{"n_layer": 10, "experts_per_token": 3, "activation": "swiglu", "normalize_top_k": true, "routed_scale": 1.73, "balance_loss": 0.000279, "beta2": 0.99, "grad_clip": 0.5, "batch_tokens": 131072, "train_tokens": 604600000}
Below are experts of layer 7 (counted from 0) of a mixture-of-experts language model. Rows are named router (the router's row for the expert), gate (a neuron's input weights, with its number), up (a neuron's input weights, with its number), down (a neuron's output weights, with its number) and show model dimensions 0-255. Each number is 128 + 24 x the weight over its row's rms, rounded and kept within 0 to 255.
Before each expert's rows: a language model's description of what the expert responds to; "comes after" lists some tokens at least twice as common just before its tokens as in all text. This comes from a sample of Wikipedia text that the model never trained on. Tokens count by the router's weight.

# expert 46
What it handles: Articles and possessive determiners before a noun, mainly the, plus a, The, his, its, their and possessive 's.
comes after: " of", " in", ".", " for", " to", " at"
router [144  51 100 111  93 139 171 137 100 125 198 123  88 123  86 114  89 137 135 143  96 120 185 147 125  95 117 124 138 133  83 129 129 125 137 128 167 125 179 121 136  91  98 105 117 143 124 111 139 118 109 146 119 139 164 100 131 114 101 121 128 118 129 160 101 126 123 114 179 125 133 114 102 125 140 159 149 120 148  77 143 156 124 135 139 102 136 127 131 142 142 135 150  78 147 136 116 143  99 133 136 181 102 122 128 120 128  97 153  35 126 164 169 129 172 100 143 142 155 142 157 113 186 156  89 104 143  91 104 119 132 105 148  91  88 151 196 133 152 132 112 132 135 135 127 136 126 108 103  97 105 153 132  89 101 141 115 182 129 128 113 131 120 118 114 135 150 131 154 114 176 138 126 157 148 100  62 145 146  96  94  81 105 113 143 128 137 140 162 136 100 130 132 121 119 151 112 148 123 146 154 143 125 128  95 132 116 102 128 148 118 167 147 110 132 130 102  81 140 119 114 155 132 118 134 103 127 146 104 135 135 153 123 153 124  99 116 112 126 109 149  98 124 107 137 124 136 137 118 142 152 124 152 109 112 135]
gate1 [ 93 189 124 128 147 111 125 100 129 126 190  97 161 158 130 133 111 133 121 136 107 132 126  81 145 166 130 145 141  84 128 106 161  90  97 116 133 161 123 158 130 128  61 131 132 129 137 127 119 131 110  98 135 161 177 112 136 153 102 129 139 150 128 127 123  98 120 142 108 123 135 129 135 126 147 146 132  95 139 157 109 116 161 104 135 122 123  89 107 142 128 142 123 123  98 190 136  85 122 139 131 123  79 148 128 138 112 134 133 128 149 115 115 129 146 105 106 125 150 202 112 135 127 147 143 139 142 104 148 156  96 133 131 118 142 123  60 166 127 108 156 102 137  92 152  96  85 130 127  97  87  78 138 140 130 140 114 117 132 138 136 132  83 157 114 170 156 122  92 112 140 162 108  77 112 135 100  97 111 160 149 126 109  68 150 159 118 126 150 114 128 139 153 102 109 150 108 186 149 109 134 163 144 128 148  78 112 111 134 128 119 145 111 129 102 157 129  80 135 142 104 162 127 122 144 145 100 120 115 206 116  91 164 121 109 119 120 148 133 161 154 169 125 162 119 151 101 117 119 143 142 131 126 128 142 153]
up1 [ 60 122 135 121 160 114 121 109 166 124 205 136 152 156 126 115 117 166 137 149 132 137 123 114 171 135 146 150 123 122 138 105 131 131  97 124 144 132 116 152 110 112  79 129 135 141 147 172 127 120 105 122 141 163 126 137 155 145 105  92 148 150 109 148 115 126  91 157  98 125 112 135 169 127 142 170 139 113 154 131 125 112 157 138 143 129 132  98 104 137 132 138 129 128  84 156 139 107 110 134 102 136  78 167 119 132 127 136 168 128 147 124 127 126 139 104  82 124 166 155 109 128 139 138 163 161 157 127 135 159 149 121 110 131 135  87 110 158 130 117 178 137 128 124 152 138  81 124 149 106  87 103 143 174 138 130 117 150 148 160 120 218 103 170  92 158 148 120 121  70 144 129 104 115 121 128 110 134  81 130 176 129 120 117 179 125  90 101 125 122 129 122 127  96 128 136 125 139 127 102 136 129 128 150 142 108 127  97 114 137 107 156  62 162 132 117 128  61 150 133 101 121 143 141 129 131 117 158  77 165 140 128 120 125 117 115 122 111 133 196 155 132 119 177 115 153 101 109 141 161 128 128 134 165 132 134]
down1 [132 133 138 102 172  88 153 114 148 111 128 126 123  92 125 129 175 134 189 131 131 162 113 120  86 118 126 120  86 120 131 108 139 136 114 148 132 137 109 154 101 125 153 127 116 128 120 118 159  90 128 144 111 126 117 120 115 147 169 126 144 145 130 159 124 125 100 107  97 128 104  45 140 138 178 155 108 136 160 114  97 188 133 145 123 120 116 125 126 111 115 141  94 149 118 113 115 145 140 107 127 142 145 114 127 112 164  96 142 124 159 142 142 186 150 136 139 121 112 130 148 140 159 105 121 117 103 130 123 150 162 129  94 163 133  70 113 148 161 115 114 136 131 175 127  90 148 105 120 151 107 120 115 151 146 157 124 179 178 139 106 119 115 152 141 126  98 116 124 126 105 128 157 128 113  66 134 158 126 117 130 113 106 164 134 134 104 106 131 138  63 101  97 130 141  98 112 127 156 116 139 126 143 111 126 117 126  92 132 162 103 123 120 194 124  60 152 137  74 127  82 134  72 142 137 173  94 125 102 128 137  92  96 103 147 128 144 109 100 160 161 149 132 142 112 105 121 117 165 173 127 132 101 103 137 151]

# expert 20
What it handles: Conjunctions and relative words opening a new clause, often after a comma, such as and, that, where, which, but, while.
comes after: ",", ".", " and", "s", " well", " but"
router [116 138  69 121  77 123 146 129  92 115 181 164  71 126  91 103  93 202 157  97  96 121 105 132 119 110 102 107 139 192 121 124 152  89 168 127 148 170 129 134 151 110 115 125 104 121 160 112 175 121 137 122 110 127 142 100 110 113  79 103 119 126 154 152 136 116 129 102 109 186 144  90 128 110 118 136 135 113 173  98 134 142 159 147 108  83 165 125 114 127  97 166 153 106 137 128 119 149  84 126 137 143  95  92 162 116 143  96 120  67 129 168 115  91 147 113 144 125 135 119 164 142 174 148  80 123 105 106 115 114 122 114 150 101 147 125 151 131 127  96  93 131 115 155 128 129 145  85 130 113 109 159 123 118  91 134 138 188 151 129 139 142 110  96 137 128 162 132 135 130 126 156 147 153 148  98 129 124 146 120 138 148  98 117  97 139 121 141 175 109 109 138 156 111 133 127 114 140 154 133 136 132 119 148 118 119 155 127 138 138 103 127 142  94 111 130 111 108 106 119 112 131 148 114  88 119 136 160 135 131 139 115  76 106 121  87 139 147 155 140 120 132 106 127 132  87  99 151 113 126 130 116 143  63 120 103]
gate0 [226 168 154 127  94 205 108 127 157 136 115 125 126 141 126  90 129 120 129 110 131 131 144 140 117 145 137 106 133 123 112 126 127 128 122 120 125 167 151 128 128 127 171 101  94 117 139 120 127 111 125 127 127 119 100 106 131 100 177 111 170 143 149 152 135 136 109 151 130  92 128 126 181  95 122  91 135 127 182 161 110  77 132 159 171 129 145 150 128 115 107 139 138  92 141 130 126 135 111 128  98 134 129 160 153 111 130 140  84 128 133 140 112 138 187 128 150 151 108 135 152 105 114 125 138 131 120 118 114  98 128 160 138 128 131 115 125 132 128 149 134  84 136 123 131 115 123 147  99 119 110  71 145  87 131 116 200 126  89 106 192 128 135 144 156 145 114 127 106 160  46 118 131  94  58 112 158 102 121 127 138 131 156 125  96 163 148 135 166 101 120 113 130 136 130 124 127 103 146 126 128 125 141 135 135 143  80  97  74 135 161 126 148 116 110 103 103  96 125 129 136  91  90 144 132  98 111 132 107 125 146 117  63 113 136 136 123 129 129 128 123 135  90  94 137 113 175 119 140 135 108 116 156 112 126 139]
up0 [169 160 163 118 111 198 139 126 155 127 132 130 120 132 128  96 140 129 116  96 124 110 105 132 112 144 144 146 141 137 128 164 123 132 126 119 105 156 165 133 132 121 135 110 123 143 125 126 118 123 106 105 124 101 107 126 130 123 170  94 184 145 128 123 127 187  97 129 155 129 145  93 177 114  94  90 162  86 154 120 121 117 112 134 132 122 162 171 129 130 107 142 124 102 124 128 124 140 102 123 118 129 135 112 190  90 151 156 112 114 129 128 137 136 144 142 130 128 127 161 153 126 117 114 127  80 123 101 119 144 103 132 117 128 184 122 137 127 129 164 157 126 153  94 131 168 164 110  99 132 124 117 128 112 119 110 144 150 114 147 255 148 138 140 208 117 113 143 103 136  88 152 160 110 131 105 127  87 127 141 146 131 123 105 120 113 128 149 146 129 130 116 117 108 132 137 102 126 126 107 130 104 147 129 130 123  75 142 123 150 158 171 139 128 123 128 119 108 142 123 144 121 100 141 100 123 111 116 120 107 165 122  90 108 193 154 149  83 154 105 142 126 126  90 123  82 130 109 152 128 133 119 169 123 115 141]
down0 [126 133 124 134  96 125  62 141 101 129 166 144 129 126 149 135 129 145 120 162 150 134 136 125 135 128 143 128 133 116 144 133 144 150 115 141  80  74  93 103 125 138 147 135 150 116 140 147  98 103 106 132 191  97 133 134 154 132 113 123 174 117 143 130 125 166 130 143 118 129 151 118 144  96 102 126  79 119 120  83  84 114 101 132 132 171 138  85 161 132 120 145 149 166 118 101 113 131 128 156 149 158 156 123  96 141  86 159 121 181 135 133 143 113 105 127 138 153 128 139 115 133 129  99 129 145 140 106 117 129 119 110 143 146 155 133 127 116 177 128 139 140 136 188 139 126 152  84 112 133  94 126  68 162 180  78 123 119 132 154 128 226 135 125 150 121 108 124 107 108 117 104 129 131 155 163 133 200 120 129 136 148 176 146 126 132 149 137  93 119 135 156 109 134 141 148 161 152 129 125 117 158  96 124 132 119 130 101 152 125 115 135 111 130  59 157 124 113 128 109 143 127 150 122 182 157 105 128 134 120 107 164 133 131 133 132 136 156 129 129 128  76 166 138  86 179 129 118 112 125  74 119 129 151 143 120]

# expert 33
What it handles: Articles and quantifiers opening a noun phrase after a preposition, such as the, various, certain, other, many, several.
comes after: " of", " in", " to", " the", " from", " on"
router [160  64  92 107  79 120 162 101 100 121 157 133  70 156 121 113 133 161 123 166 105 112 172 139 103 120  98 102 123 138 105 106 146 142 137  81 171 168 172 146 159  94 103  96 112 124 141 109 137 119 148 134  86 131 142  90 136 114  79  99 136  81 164 127 119 115 100 106 162 169 144  75 116 117 153 142 155 108 141 109 131 144 118 139 115 109 167 155 119 131 137 129 141  94 124 135 144 157  76 131 153 158 115  99 164 134 109 134 154  64 145 147 139 103 163 112 144 135 163 128 155 138 143 154 114 125 133 106  99 105 121  91 136 121 113 133 162 140 139 139  83 145 112 133 173  80 113 121 109 115 106 166 133 111 122 115 117 168 142 141 131  99 118 114  99 163 148 108 168 140 162 120 140 145 135 114  97 104 139 121 116  99 142  83 129 149 126 128 159 122 106 127 128 135 125 137 101 137 166 130 167 164 115 172 122 128 128 110 143 153  88 154 174 123 147 120 143 124 154 121 112 158 121  98 163 105 123 145 103 111 132 138 110 133 115  86 133 125 129  83 147 123 117  90 149 112 124 135 152 163 117 135 143  84 131 135]
gate1 [106 221 128 128  86 156 125  98 145 141 130 126 167 134 102 135 140 159 119 117 104 172 133 139 149 119 136 118 125 128 124 109 156 129  95 115 108 110 103 153 119 136 138 127 128 126 126 108 113  85 111 162  91 133 118  89 128 154  83 182 126 151 151 142 144 115 122 116 117 128 121 131  98 156 151 128 149 127 127 122 133 145 120 137 143 176 158 141 162 127 104 129 122 107 116 126 125 105 149 158 139 175 127 106  95 112 149 155 138 122 121 132 116 130 107 100 174 137 140 101 139 126 171 165 141 128 126 128 144 147 168 124 125 138 173  65 120 135 152 139 128 111  79 131 162 133  90 132 141 167 167 131 158 141 113 123 111 117 122 169 124 111 122 134 140 137 132 167 149 101 151  44 134  76 120 134 114 192 121 163 186 138 146 161 113 160 140 121 129  97 100 173 141 130 130 114  98  99 131 135 121 110 148 130 139 164  89 127 192 104 132 117 126 100  85 129 127 132 131  97 103 146  90 134 129 138 150 141 144 104 126  68 152 109 132  99 117 179 116 126 138 123 129 112  99 148 134  84 152 121 109 143 140 112 144  98]
up1 [175 136 128 128 123  99 115 140 103 196 124 128 127 100  98 121 120 131 133 101 129 135 128  96 140 118  80  96 155 144 151 149 108 128  92 135 110  94 133 126 127 110 108 128 109 148 140 145 130 130 147 128 126  91 137 122 185  88 121 122 120 120 129 136  54 145 163 127 125 129 142 101  91 130 142 160 149 126 124 131 120 115 128 135 126 126  73 116 138 111 129 180 125 150 187 137 136 176 170 117 112  90 127 130 118  99 119 136 135 178 124 100 149  90 139 126 167 111 107 116  95 122 104 117 143 120 132 130 108 118 139 177 131 114 124  98 100 104  98  81 121 135 121 163 149 133 152 137 106 118 144 105 125 109 123 116 137 156 146  88 100 203 130 127 129 102 101 124 115 125 100 129 128 104 128 135 175  89 122 146 116 105 131 131 129 150 129 122 185 168  66  92 111 126 121 135  87 121 150 125 115  88  84 127 182 150 128 129 140 107 143 126 116 160 124  82  97 176 139 122 115 108 166 174 129 123 132 160 128 128 133 165 127 116 182 168 107 108 133 120 135  85 123 161 121 116 170 148 125 141 126  78 137 133  99 137]
down1 [120 110  97  89 126 131 135 160 127 128 164 132 152 109  82 141 150 104 110 106 179 158 133  82  97  96  91 138 139 123 158 133 116  94 134 151  81 145 113  83  89 120 154 148 129  79 191 155 125 125 144 127 131 112  87 124 121  99 122 115 130 130 128 121 133 125 131 216  75 139 141 124 110  76 131 148  94 138 106 132 125 102 106 122  93 136  87 143 155 116 146 176 123 131 155 160 125  91 165 129 123  87 131  99 155 153  93 136 145 133 115 114 113 124 122 141 146 137 112 139 107 100 134 103 102 131 150 103  83 153 131  80 113 118 153 104 181 113 175 192 106 133 121 125 150 123 145 116 120 140  84 175 109 126 126 159 113 139 125 101 151 146 126 132 111 126  75 117 141 115 126 127 137 127 128 135 140 154  98 107 140 146  89  90 132 152 101 133 124 133 124 139 134 112 122  73 136  87  99 128  88 127  79 130 126 125  97  94 154 111 114 127 119 156 115 145 122 148 106 107  98 129 125 131 109 190 133 132 136 111 161  93 151 111 132 118 143 105 143  76 131 150 134 150 123 135 138 124 158 120 112 110 130 112 118 152]